Experts of a small language model.
Size: 8 layers, 74.3M parameters.
Experts: 96 experts in each of 8 layers, 224 squared ReLU neurons an expert, 2 picks a token, a sigmoid router, a shared expert of 256 neurons.
Training: a variant of Adam for the experts, 918M tokens, 7000 steps.
Below are experts of layer 3 (counted from 0) of a mixture-of-experts language model. Rows are named up (a neuron's input weights, with its number) and show model dimensions 0-191. Each number is 500 + 40 x the weight over its row's rms, rounded and kept within 0 to 999. Numbers have three digits each.
Before each expert's rows: a language model's description of what the expert responds to. This comes from a sample of Wikipedia text that the model never trained on.

# expert 28
It responds to: Pipe separators and semicolons between numbers in sports statistics tables and league tables, such as goals and appearances; also GF and GA.
up0:511513467489525471480516503497462499547471453484478512522553433477491511526441521481527480457456564569569468465562454451541456433466483539549537485542455475513484445487507359562537539431423474508525440566491503604485472507500494510566449566496539460454444524526508492515528556565437505487558418492459437575489478543497553529509488529521510487495475450507487486493452491552478539505483536476519505440489489458528520510497494596493507437392532489502539514506547492492558496443387564498474488515521476475524504432555494473483464520464510542531498487498508495509587449441467531472
up1:442477559541417551481479499471576476479488524481452488466490464544497521535554444521543435519494451531499447504486633496580501540477477460476508477455542563500531490424528535494470538495545523486485508482523504533505516508514463499506499462474524521562497542456527463476466469456477546540580502462477550602482529457575482465489518495600535493492492533530487528514412547508555514459464470579558497483514474505532473471429525566536403539484495484532553515504526526505487425489526422417535563522420506487470504497480454436526524457555541492472542569486558565517442513493535474470
up2:508554520489444500440487500440522495532526442463490557451489524473477477598430533502486438514542583457535510614478508513446539482505450512506529532489472518528465479420513560526554502546558513432535485475471575486500625473496513486506520469521483505477494482544515560444470481538471544529448559570510529519464445410481493422450533484509516428510509455511503422509512524455460494474571489538494480444487539441508493481455384475567468541529475463513449444531525456467511507512468501498542505518532505504525489566502429510499423456451450492434453561527453493464494538515504475482
up3:526557495437527430445485567443461473392475534575447521503475511444541434517524566523495491482445509557493543456493418478510490522536496527490508514480491541497513498488394511476467484503487509551470495487458541501450443538483550424499519525471542478459525482512508423426464491556451564457449512485485585589531528519522473500446544494484492460529428524438473548555538473633539519451532492530545557535537501563502461526520483541478472524515520503495520466480496465462546519474558534495564444475523498426459571493502557495585521515469522526479550504490513589526493527500446491500
up4:492423476452452508539526457525499536453585499609464573512519484565530477434523452467512472513476496450482538532540449563515412516476461490485481457484464533512528473518553476498488518533526458552472448526436417563534512504531475487539524484431517530478499485497516503524516587510496497541535468492476481458570521534404485527475420423479480428490513491494496560489574489476481536467483522533537486403474408507526511535444566496533464538535535506440476530532524452539547553488494479512462449501485462460462452524417528501494493476492566470524542522449578575444555505481451499443
up5:488441466517518486512559460532476501504428437549526495458486437467556537511481545558425518496568441514438487495546492495486498531527545564570445509453445483519515464563482501481472564494463543504474538459516450464601456473557485556547528442478545513527462547486460530478419527518495546474481467448536469581538425547537559423497565492512504500498429537533479409513495568461544518451425508519513527552480558509488522583507530433463471523458513493503533461501457509478484484461488529516544480511495513517550391515555505470517533546560559429558494486493458495494507537496566525526
up6:534521474469449493551531478482479540527527475478469508484440531519480463488390514489481469559550457417541507466439478540551575519515518416405509508521521514489595526450495487473482508516561445437570559483474488510527454541477520556474536442574516567497552476418486555530570503462537587526509472492479458464478487526453456533473441479422515559522487488492523483490484471510515471521509479541486517567454506468455494529514504446448478465522439509440529507535526515542485478476513461466525488519496461553452563504433445501487431379546547541596481559532512536468471467475487522491
up7:489422455492605500535474468522525527480586479557508495481444449444553508506520571441491515469550572503528451526528505421542480530485575411545507513465484484531595456525484484522464539533467551506416505491470544511568524486522457459481482457494461495478572461450452536504439506474492478511443493497510500489470478531483492535534477540542493433504507506475517471496513494467469554482559560484503523479443533555555487488466568581571524465447547531402494565533491492474430492499468498444510468465425476513568519559532515549548550542504427522500588476503545432447492481504469517483

# expert 18
It responds to: Pipe separators and line breaks in tables (track lists, results, reviews), plus mid-word pieces like i and ri in ordinary words.
up0:534439463491470451396454416522472539458528453515512464455523450498463504536504515530501539483477545549537481514516477415537481436483504513460506507531464491562478466470563410564498524489476553507534438541558511563504492492527444541532445507511583514478447526467512430503473433530518502410512470519428440517461492592432519522505485526532549525490495495513487450507509483537485468513467547459564539463527533406482512571517512557526551443469511526516502461508536460513548488444419524450489452540488493530504425491561531459439470503510587495558444535454483462487556440466499525444
up1:485503527568528504459498508479535477489491490483426526470534464535433528576531470515489459493564492528516477465476591516545425465485497475469440527476553483477481483432512532509479587525551559519560557425516492480499547525529489491507525499481507553595469501453586472461440431473473520542571477470505531540556571453583468477498493479555572463477517531429531479489446549593482540490473489521519422482512465514511468445420511499491483561533556519468514529522535434460484444518489438483494533532439487519552498521492478420537474465523472509529525564430494597537444538498521484542
up2:456531482472456475459491480500532535523508420491476526498524529421494502506437499509471502541551597437500525590540493595452515480507431402468488526478462555501461507415498557534512551539520591451483461501466567522472565520475498467537543500495470542463493477508495557469476539495464499531492566529487501530512426410499525491484487526496491500506495484539536460512512503448416531497510522513484507463490550478571507483483410508583454565532529505468423461493540424429499496529503477503554530504517472441425471550519444476514434452508462454454539563539520538497547581531503502420
up3:490496429529520434464468484490444474442495582540470487455480524481512453516510553559543480509439474463494541489498402483474430511501536512485604532457487522506550441521425549451487490529462488510528509561510520535446505542481518545530494538511543535494517535511518419438463521533432533438544514473503535493542513466478535534503532502478489469520402485515493512510478485640490455449468468487500554544538435559521432506563533587475455538459596537457467425535488507443505527506557492498561440409490516457412580504497537495542492500511490522540483504501522541520510491482453503478
up4:485499469445511535538568470486543553444549529561468573503490502537523496444559391458496466481471507442513543517575481511477481474461484510494487484511465554421511462537641503483442529497481536513485481498481476566628517512484535552546539456435483502544496536496511568458534506455496540571489516509497492504552548528447512551492410495506453454460476456498515559433552481506519506505488539495480467433458385479533488532443569508502436510539498489443477517552435436531502488497520470494462466493494500463463514519424478463552537480547555465530505500529536531462532537519455564475
up5:532445466563489460523508411573512526531500438520506503448453512475551486494463511496447462498537455458487507489508486455430493540471500570558404460528498530518541451552476424447492580508542522491470537401521476496501515541535481450441509530505489525506500515502435539587497561524468473496480449467509458513499440512492527466469599529545471524496474568482480476493521556557558563478436541548543521585525581519487521522546497401502499491478524465447519530427476490495509542563502483510546498521487515467482387490481500486469507495548587523533498539488435492439501444487546512578
up6:527490477444514448510523468513474509527491442503487457447436578559517527465430522549439480527544429432525510463442472522546537461555541453411459495489558485452587526476504526521511507580536510495531606492479449470522483497514533511503514466526539541540567513365485525539543513482544590522477515510460439473480453549484503471502470463488518525543474477510495501493480452449499478532510512530504483529457503503476425501569543470499558489553478504467529499545541469479435467480545469446522476499438455574496568491427439492546402413510496519580480540500526493480506474512458533441
up7:519477465493577489516534467514538513484551461551500525471444500435534476567525562459464512501505578461494429496520560478488453516482525432518519497457481460588547508537539515550497495504517556510426544535469540527562481528494507462491496505468473558521499484431510523493444501591539461521453528516537435503534511623479567513521467510450436474512462479530509429447546518552425456518525502494515510527433542519573440514509528518551467532452492497455433581555548544496487427509510460496504501449486462543569574496524491527494487478528418556440562432582507487449485530524505448511

# expert 43
It responds to: The prepositions for and in after nouns or adjectives, such as best for you, most valuable in Europe, for forefathers.
up0:528473504449515498384463458573548546466490461480479512479506483468517503523480478470503540493450566581552503444491419461568502434486481490469526499534453481530492462487501480552538561473519482508475458583505471503557511546517427548525438497505569472494445499525513450493465444480472512431511439545466469575477490522462489524531518547487489504460444544491480470481494461543474492520478591453524542438522457474481514555533572583545545448392464526546491453490545475528494497454426556494528455520533488478478473472544534505452505550538573416513428505534473534486526528465473574425
up1:462537595604468535524448490482535492514472531447460462448474429504421516488531454465555432519525530515542518482461528530581467543435497469498460558430502525540510485475507473499534577512562530497520519468521487524488470555489501504466488491481523525552485494467521509480445415403517517501553502467476537553467518458552526533478474479585514467483485499420504541526408525528506547510525483492537489509483403545522472462500499619516482506489535554498505545533531455469478492561445495433552553498451538542476544525493502416547523445531472541494517521405481570554419508498511508526
up2:473537507513488462475496470476558554536487408509503500462484564466522471541467531460498494502505583464475531590508478546448501473538463512533423518490464474507417528454452561581570500536552531492488500482463510485564549515465474478533525562483484506464506462510516565462382520489483534541425523503496519512459460427505512454499485512453515513512516521504550437509595507458451524530487561493415513451428551511515456457407424472563557557506574464480438483502530467461552532479459431487562534457467467428445494527518465538506489491444549502523510582482492480466501536484487496465
up3:502563445443499497473457528477438498433465459520459497470491505481513474524500508480510452513505476506498563475505370524459498484569515467486564529432498477515559495507448515467458439541494486479485562567488590538503453520502550467516527527507523472490527545484476382462417502524427559469495422501459538513529540493558515516463505506442504434475468479501507515528466455604541542456538510480530563522457514627527462552541519550485482552491523448498464401497525457438538501487541534517579485472531505417482547504497549485563544493459501482469469512540459540495531527506432524485
up4:513469485449508485511490478506482512482560520580478577554504457564533422380552423482479487538545478445514517530544474515482423517476482450478473458489432569469544446482539509531537511531484494532510470448457479547570505523489497525490488480449501475545552482491498510519523535474503545571528464516500491468574489479428543533517453508452488455492432462501466515419507486529507600505453543502511512423458406469483501546462566523488481488537493459458510497519461447482533542497515527486477482403547517393464488473417568520491513494483597456481506501474466531564523473476462561421
up5:490479434562509432504513416587479510437498513514508551519472463442594506547478554516441524484526455542475547515471460464478522494494497560520447438485465468514512531544448480452460545507529488533432533435564479499587540507513498514552527475500559557483497509541484517508442554488471531478447455497494488484522444448501481438469545561567446529472496539511533431607452534501570550495391534485548482551460539514510479526498534475451509512486468492461502506431446494453509513550513545435555463506517513446566457532498544470485497530606525472569564514559462507472499473507542510531
up6:493535479446514517516525439506506497586517469471464482459449575515508510547416521548502462548599469438569536458437488504557518482557527401408457489533552593470571486479481579494544472508479485471507565519519508501490479493520487549445453420492528561534537520411561534530468493480564547522524518499490433484490496504469551532455475491484516523514455477508489508463490409424498469528541528510482535552481498474447437527545504458456508468527472487458513503541512517474442500486541456489505489528430494505465558468468472542477495412479478564580488531513543509400501469454445527476
up7:479439489494593485501535463527520486466569476526557504528429499480556497521515561506446495435483551463504417470538532419478485469510527409507473538491484462538548493542544481548474536550542567485443586528452533524599496498449465493506465492507456518491540473446495518500431458489566526517413556451511471483546542595561541495562510506492440433465455492523499469458454486448499490563536531484547520479430478448579504553521558477555495529471539537435489577498523543489473435464546487438467498461448470496593529521516512517545489500546478506467511505529473487435474510497514469508

# expert 23
It responds to: The plural or verb suffix s and similar endings closing a word, as in condoms, triangles, members, centers, drives.
up0:540486487459516453390479495537494485503469511552515500482496445468542537516488465496516508470482529550487559482540439496565480410438495524510586490590492468545470458505499436578502511461537511502529460590537476559510505550480469518522417468482543472482431476537495448499482480501446489451497454485433459585508505580486513513558504622559474448465453528451477478498441447584459487548509534457529526522505509533502452518520511543498573501483479521530524436486489455486461429424415499463465471505528507528495426490550552468469530533481515539495459500502526494466522477456452583438
up1:444478571571495508540417490449566448483507538402462504477453479513497534543528426504550458548541516476529462514393593515578418550483491474529449545470524517471508481477503516545463562478515521510551520442521516539497506498518445512480515448448540499577511479487584518467435460510552504544536454402467512556488552512532502454519461530570575507494502568491519501515504472468466580480474458578473454502543446487540481455511522569528458475483522525543508517503487445477481473538441539479483544529451500473540530430474458427488497467516483487517504546471487549531429500476575497471
up2:477541501478470484462501470472531582507507470453494556483481536477489500544422549472493449502563545436481513593543438546452495536492418471488457555505496463514505473411474523546516536560524545548497464505527526506510566487529478467503537584477448481452508527467537603473443491512452554585464519497442508511478465394503506441466464473439508494498487499473542437516576494441389547521534538509438519468530557445528484480482414481597489520525539462557476451521531473458533545489461479497577498502480489438504455534530489482507472499498469421513519519506443482499510572488468517478
up3:520488473484518411508473542431466560463495542516463448446523551453561446485535475483542472527510494502470530451528380490430526528566564494514565513439481575522479498485411522452441501521492498532492484556471534480484441546407531476579535507515521523493526558513465411457484520501460493435494490471479586457534485474507534472541541509472468454537439535521488486548486489583479497480595485476562487572511461576544471505537542603495490483515555516488475458455512499465518499502534549480496465458525521442421547457481575491539503475491484451503530485490471514511565487452436508483
up4:458496502460482509502544451507491550426540510572477552462456470537508482432565431497490541496459458484481547524535445593460481511544472427525533473515485495460505466471515496508541578492488509523513498428450477509599469520540403505486471473425532491536489456470558537520543531513465551527527474523472494422542500530414510543505460447456497484473505465498545535449509502483537578465453542504522522487512395539499533558491551517521439509518495527462540515516535465504518514504462498495481450442544526332535459471406513514498479499503523466516547487453505525477553587471507531429
up5:527472415551497508519505409520558546512475476484556522471467480476554505534436567497454470496551507480438515518524509502487552522480455520543416439428529550486526495536487480498485544453526500505419508465557490527514509520523479469521523472527518531517467467486482542510484583512451517503519464473564494536514461472555530442438509489553401529518460445464525478512475596512513581449419519522534528638517556513535462550524482440491484486534480491478521546457470505468520463535462457473511465510520517428548387512508526482516493497606548430520495545520496492433580481496544519555
up6:543526498454471506555556473474499503524581479516456497476482573568529464519480533552485462489534474419547460485428513530541522499538473418438440481507552537442549436495466506500500517499481525481547589524502484497511435429506490523490521462512525527535531470398555564482598489446558532511532486485469403483538490493430504412437484462478568517542505520529466502458487461538475490491480500520474548570460476499490518530533543421486496495519466553455526475489479486476429485477504422491483463554454474608470562474483451515569450432496547541536517509552545538482472447481466533481
up7:468490487418570510562505490499563503494553457579517511477429533471578487517504559504469515440546567455552459485515566450525478501438537459525554509526519464517573483535480436477440564517570602499432533510446520569562546549483470475403487520468448498473560461470497536453440438478578489539470526459482514483560495553491532525482478554489446489498523448507532484501489464490534555504502492502508463496476477445528511457484584579559524502510550545464502508511555529501481531496521486478531493447458495526595468480537491528582493439521465523471453464531454508430443501509463464474

# expert 44
It responds to: Past-tense event verbs after was or a name, such as released, moved, began, signed, returned, plus the word piece tra as in subtraction and travelling.
up0:481467503468549462350492469483457510487479501551481517433509528455479461530477469508536542476457533524572530487507467410545467460374497508445496448544453457566478447487591494528576492489504520497530458500531486532551448575459448541540440513550531445542446500480511493516541486483463490510501457521493440597492467559486536479511530542583495466463478555491497468488494446577468459506507566475531472474537491546491529517525468581530581440478503520515503451565499478492456449474465506478495455537508512505534467522534555465463495524467540431532529458456525498522527484474461582436
up1:476448575548516517538453492484606472403494495487488477425441477558426511538543470496557479448543465501531527466438575481552490556463490475484520499434536506556552421430471470549520549537519490560562521487517498545523467520479506500498516461491543481563420495453571544516519433465508494583559502478460501550505495474572467518507494495554516479456489533483488503479478538516518587469430488533505520524583463495450486514434521621509496532539541505544541512534515448487493474502477486490496548527457495496565492493494528484501467484475474549514562484460497576538396460428516503543
up2:465546505514490444497534471475520519564482392477469514479510541485499508548514551526491486506556586485482502612526454524437490467540463517527453514476466469455479503440435556587585583515472553463518516521483543542496547491502480452472528482449514513498478523551502560474446507503471521533457536547469586512466454396486521465427472435502521451512549487471546445471562501472432467530553537473459467499460507470526505499457454519520499531507494488539376425500538429465528467515489514487600547521521488444483476577510454490488430466478491483514487537503511487498484601473470464501
up3:538503499452518475429476482468452485459534548492490529460514494505533500510503562509546447586432473485537558492464425492462439495580488535459507490503508545470482495518420529461445482517495561521531518546454550500447451561496572465489514528488543512507508531526564448453485489527522523484444518539471527520554533496475511499475534524436509452518448471524507541473481458664509507452549506481536523591518543530486477591537497558500404550444588413501476455500498481432476538486550519504539435504513477462459542455516507508538520504475495483520477473510454579467537456455397489508
up4:533475457488449512532530510466514543487544515616424538484510453546541473432509398497525480503473510439508523538530456572430475594476529447538503555515461592489523492479587534496467533539515483547491482477434480591507468467481470508462541460472484549538500463542515529470435602476522492526532463489488506493593494523418461499496447458458466445480510474492440527437520506488572556458536520508514486440465398494487499521504528516504452514551487501461483480511482454520499523497540518529465475450480510412517480514368543460533515470501546525459532452469491541505500507479517512430
up5:460460447602481475487528426496460497529508493498532592526489467484584498460483531531443507502542512512419503563507458471510509516510522555528431469455497491527512475528426490475512552442546514566429524428547471482561435468513512447492507480460517501498489564493460501554486536488476595463474519465497447509493488550507493460420553502561494532491487509491516432511517577523531525477478535542512579611533580459560492523536506436517459471476529505525465539425482500516532515507474510494572469552503473482553395544505546471479501559532611478515528486516472500432477489495579530513
up6:482493481456484505547525444487542470516550453456458556430436563520511496553499532519476452526578480443528511462447496497546549461487519425451419494508580497448552435506467511490491488557485467465514608492503453480558438475499529536499537527501474529468493467397529508507571462474541581504547519539462471489487467544428540468480491508521511555508486498509455473502534486433523473483510511536499549554432524468453503543547516471490516496500447527452524504500451495530416484476522464517528450533452463578466512497435423520497474438514561522617493522482526479434460389501459535464
up7:517506490467585514511503460484541491455550454482516477474442516453499520560493567449463511429484572453540450465506575469514466491561513453490497553511491504577551487527547458524501488539495546526416517492467494553575471524514477473442492487467457574533571517464473536438430480513548480451446536454494445474477515587561558534546440496529466486505466474520473476456522440493478469489500517497550519519432518491584494517500545530562501541471451530442426616538543542504483487474517491449494503492489470530571505551558514488544526491552413486488559454566505515426486458534521426527

# expert 45
It responds to: Scientific and building nouns (receptor, acid, cell, church, castle), LaTeX backslashes and dollar signs, and -os pieces in Greek names.
up0:541448448460543478366485438503487503495508421517500520472509470462485504524469461468485532502519574546574545468532474471538520436486476493475535524541440485537487453514531451596509534467468484514531427558537477550530488563489504531520435565497540476495436521482462454530483482529428500460503451480486422533525519572514513516504528550569531502476436442536444466494493449560527479540474527450570520437492487499508545517488491562537575482476458472522521483510525456503496443428452553469433463496539486489490434500570562460454460523516533493519468530483582453529555506502430583446
up1:472478548549455501552476486467515469498502537445461443416441517535504541566533474517517435556513496508504519544524556484577434543430477497466467519500532531503490447495558438493459504489539512540540520464532561545546538550449464485414469503457496528597461483484499520481426426470584512515574465444503534522486599467568498471431491504576572486505518533509575495499428526541482557475472458528550454489519460500526425465503508550552458528489554508510482551525514423500480487509445489446428542530433511485504561440466510471473458453527496504505490522415488531537486463485512468520
up2:434551502540433461455500498444537531542520410503473546512534555509465472526451571479466505510521568480444483594490435514490523512513465474479450548491473471467429525477467550526590502589563487479517490521477491534513554496541447460489549599468499495512510541495503558502411502513471530538492600517519543506500465429521522456478520527461498473482473522505503415498566523472448493531530537522489502467448552457528498467450411546557534529564503467547460431497533465428555501526463516488546519537501467460492506561477414513496437459481446479477561502486440484467543581504500479455
up3:502516492528525444446463526414438557437528585559494516491478538455518429490502498521550449526408513516500572464484385486477506509513502546492512561459487570515541496479395520432475443518537517491426467564460534525446462481465559478479532523548517486489488460507498428454456494544458581473511504481455565475531503482483475478418537492448509464517458487472482493496494443638528523453551467508528526538498451579489453534503523555466467556493556520497447480543512471489533556520539529490542464488506503482450583473496507488554486504465516520545542458514514570532509491535448466470
up4:520480533450486523519495485506499550441548520592457549517507463558511433365538433486490481579496497453530504500544505561492422565508513461493472475485449545491504418514598478512500556485509484519494486470449434580532454519489484520523515471443549485554490476501488494456540534467483504510526503482484492460561542473451488519454451473499491460480494481486476514407561536513571544509498522514553515485555372496494473561504516541473435536581523506422488504536486492509482500474542481509515473500532490392499467505393501442501513494476588482460506466442501548518500504503439538424
up5:471478446596518455547510426545506532485460469492485571480519436496567436524490514520423485501462492505523488518446449471481571510522544573500489508433521482485549541545492461465481558484507546535493507433575472496563481504530465518499488521477541502489498555518491530527438545540503547509478469471524462476522427499481509435489572543592480520519466498479571427498498551447526557474470535496548581582519575492484517557472505474501489514472518463529478560481488491464466488462457526489569449543521487441519355471485525511469492519501607442543525551554454499458551508532558493537
up6:557546523398489495526551422479516491518510457490457483437441616561501464554414509560472499587556491445537528459435510558517525489524521459455515473548556454465533514461487501493497455561465507520508588476513494477515511510490505514443486503523511538441552487391520584512524492496538586489529508517467424507470529499429514496536480478431513484523464494497518500526523435507516455479516509511506517551465507528498476528529509442491555482518493482463551532481494466486432501518536485483478467525421524570486562498515433520514430393519531543550520570512566527454470414436475502482
up7:508428460481574489486495496443521484491545459496534523475418541505531480523489568492493519494523557467514441470514550443550473552469479414535443563474481490515516496522501454509480527515572525456443504523437534504590497512517447437480495521522484542558462491414493540480475466505505432483482567478487483503505484624559570488520476439531443411492471504532489464479482492494453518492537563519480497557432537486556451503478571545592518555499511539459443548519519542476471485478533449474524471521454499457572511523539512515579487466531386532466560478592488460453503533522519498509

# expert 31
It responds to: Italian-related words, table pipes and years in sports and astronomy tables, plus the pronoun it, such as ITA, Italian, 2001, nozzle.
up0:517455503483586457402459450479449555563481521486506518495504558444444512532468468474499551466508613612577493473501452453540448465448486567472507523539455486499509484463514421516522518495486479535529431594502456548503535535479517540498464505468563472513408530469497448486499498477485520444489422471462473577476509525519511489492492558528523465474497491496502450518527497540490469556504549469546422496545424534524507541529532558551550474482464497488551463512528514430542455442412515485474498517500438517565442463522514468506457506467504458558429515456532486501524491508463590456
up1:490463591522483509562488533444541448527473484478443455467433467529469511560566411490553457530542487563551492517491561513541483533435495510460413566495494529515498454509544449515452537505527545509558520441476501577499554535497428440483458529497518466564519466482570525471455415472545472530543473478390519577460551489569490475512503529529545478493503548441547509445452525556468563515495433536515473472481476535539478393556493551519473510491576547507498541501495469470495489528491452483504553483450510478502556474498500432515474463500462531511478566474491540568458502511519438526
up2:432551486466445440448483484440512534533473423509485540513490555450462512536444542500490483494562599437482520623479453525449496470552455462501509559505496478491433486471485533524562542548462536511508510511488534503494536439481509467495511574455497522518431502473530575503405500530508478552475576506478547539472471418523457494450479468501501435492519515475528449508558536492442547516549531515474489479509567427485478481496424488641490539546518504480443505563533458488504524497447527523592507500505431472444522524471473483488422496530512480448509507480495542503495576520486439477
up3:538509479520519440437463501471463541426507550524484501479486505455471427482494486486543486513479493524551526445476426479506494546534516501494547539435523570515561516514426544446470477530479531499501477573482531520456471502517568490478498558486527469429535474553494429392462487500425574427504494490432545509501506468489467519448513498502517496536451491509486510526460431638550500393543499481504522576575475590502443521543472531459449557512510487500479458506505465406506533521485511468570424493498532419509546443531573508532474513472514474532498499483494566524518494477445525466
up4:497496475446455551542515478496515573452525506596474554516445425575503462409529408507500463544576472478541521505526457575506481517476501440484436473468476537443536476495624483493503528534530452527496490454425481554543539504492479521518504464454479476538483492500508511491499554474461521594488505501501513479558489508430497522496441439439451480500518499517504497456540530520513575490514517555517472427518425492502471541513546496494439526538506456444483479519466436542498556455497525506451468462512507404448451498399527464531508507534601497496561469442485543457555513455472522458
up5:468435471512512457528511454516491553511538498478489538517505485421589463493479522543478491554521459495505487463528477476464505514503511531481444452483481478513525503566418451432464562432464507523425513490564494525570529524524463479510534464558524529481504559553436526515469614548466570465504466477525486494522479517495533488474559546579498530514459549517538465524538564452514527503460527551514498572533559471495469575542523490559440450437524457506519531431511487456470488498403504517563427497576503477529393537494524518446462536538524471565496547519514462421583479557498493495
up6:528536496412460505533544434486496519536520439465421466530455560499507507498405492545457502548621428469544481473433502564545524518540545458463494446522550558461551517475516497453473484550494506461522558473477483486496405488544465563495523504537506552452539469450545591484522486486535536489492549540478476491530511526457536503483458497458522550498440484566450451505477437453502495498527528542495481522445516445475540526519528436487501438494469464455531465511491486511432485512497496464490440515472525533448548502455442525552457389534552562555506549551547554467477436464436521514
up7:495494484474556536487547529510499509469588508525472508477429496475558505543501582483460524468489585485549449490553549451474450523496540419553527587495477477571581513521587481472495514524575540454434541503459515464584513550502473429462499524509481530517525494417491581463469451499505478454435526511507437471474512605527552501542483515519459426475463479528519480488467488481495496493546522555495526545417534475548449486503541564601492511474505554454452560495499498476512462527486478446490477510475498495535509576521528494555520480543393525473587458532506473454496535491516473487

# expert 5
It responds to: Prepositions and verbs linking actors in disputes or relations, such as of, by, with, against, between, among, caused, opposition.
up0:480450478480541435359476465490501516541436466505482543446507501491439505485490490483493564511476561542525473526551471467548512436448496520436528485551448511597489444510545486565553541469470484452511421561523479508535444552559487463499445486530545465512481502489490440499551493478484530478497423481460434521467463482509504469507455524592552492452463550490494434481480438586490482546506541411528487469544482523502539509480514581579574417485503486507539468503520538493508466418429526473495483542545515567486421470550536476499505541543517465522454515511509503469522493486459576484
up1:415478559577503495488464460466566529490444509468474424449449459573484479526463458516516444550530534469494487518419576517575464609438486526445493471518489523450501458471519480448500549546487510480549484516451506514533434493500480496461481460504514465579463516497499496480516514484554496551550533414490494546482560492577467476479522489525564508515490528521528468481398519518490567456404476529506529502507444476546449431503460610522490515556548491569463494501483491453463470507486507495531573492461554481467500492473490463525468434597475558488471508431479494511452493482563543516
up2:478547467540526516472504523490503495543519429475502553489462575477483513491475516515460501478527625496487481605469493521451516450462440439507436508490532478515456463485530495505547522525519494538468477463490484512547533472483486427535516560476509529518481456518496600516449488491446507588409552579483546469502447448532533431456487535439509470484499475533553465469596509492448483575524517497499512419502506473579511479509419479586497578510507450533468480581526419478516500504527506500570557501510495438470462572525411518484422513480495464485499558487512506494513578481539509488
up3:486532488489529415420492538494449492472487611546497460441508505487478495481422506482545455552472495545504543479484379470458440539581558471455547548461500542492469489484424520393424467486504536529496562611451583490462485567474543511525502505525557485515496484531485404453481492547468503409471485474457487498556543495494491499437486524504495452514435497482510514561445440598469493447501498504510555514490510569518435553534495557472483520516542488489500467478513476446493550499537507524517450509551526455490542468514515482554495518470452473474513473454478559530537548466477494500
up4:472474465470509506538559525496512511461500523556473567492444453532520462426553397454481488545518500486496556502476448567481454536456484500540486535476485599498533437501529511538483543499514522510526439502431443559542504548504485506457535498392518507494490477473505533557495567511528536577518455545488520487558437535428439563484446439433425451471469469523512527442543499469558609493511574494519524460471424534485515511478554537495457513562474505508499480563521439486511518445455502508504463477546491405497496505421547484476462454491545460516545480431506563479520505470502550465
up5:523479444580496497500511408548533512485470516498525549498522472463565483527492523493443504502507441468426550487493492484426546565525551574493419435475473472452566473511464457429477569435515516496427455460522472527566504531525501513606504486565513517469509519481506545516479531561470538455466493491514480538509437420491457444467537500529521548486473518561515456536534560517524539469509536463538553596510540545491487544499540459529440504509505476504460529427447471535525507460466527505546457508527507427507417510489520477514512515599558481537503559533466525475525423499554586554
up6:496502466432469475500552463504473473493558488503510519444433634510543475513414525567499552507557450494571513518433463568513504480544540433439456444520582489449530457542475533446440529584432504467537584533494480526501427466485519589448501440492481536481533487404469518498490507468491554478517566471501421489546516534467532496484532499488503530484457477542463435480526490507466523536503537529465571516485490466484502488522489439458524507513474494416494479533470486549408470499502448485497485506454495577454516545510470524526447448516500535508494508546572494461486402538468523485
up7:475472476451569530482525449516554521490565510545502475505412460440534502542465567491483460445556516505515465444545569527527494502528508407509498530541431507551575488528540434509488552510534579501428563484472532535565506560467486477457457519517503497496537417459478499454448418515541493525446533462460468511484487613550556485515467503509454428476507484536479463488490449501438546542464528515482501528422495519559518492493526527589527505524520581458460565540533519481480467516478491456459461487467513515545550544546491533550463491522438521492536416513519484400493485566514455502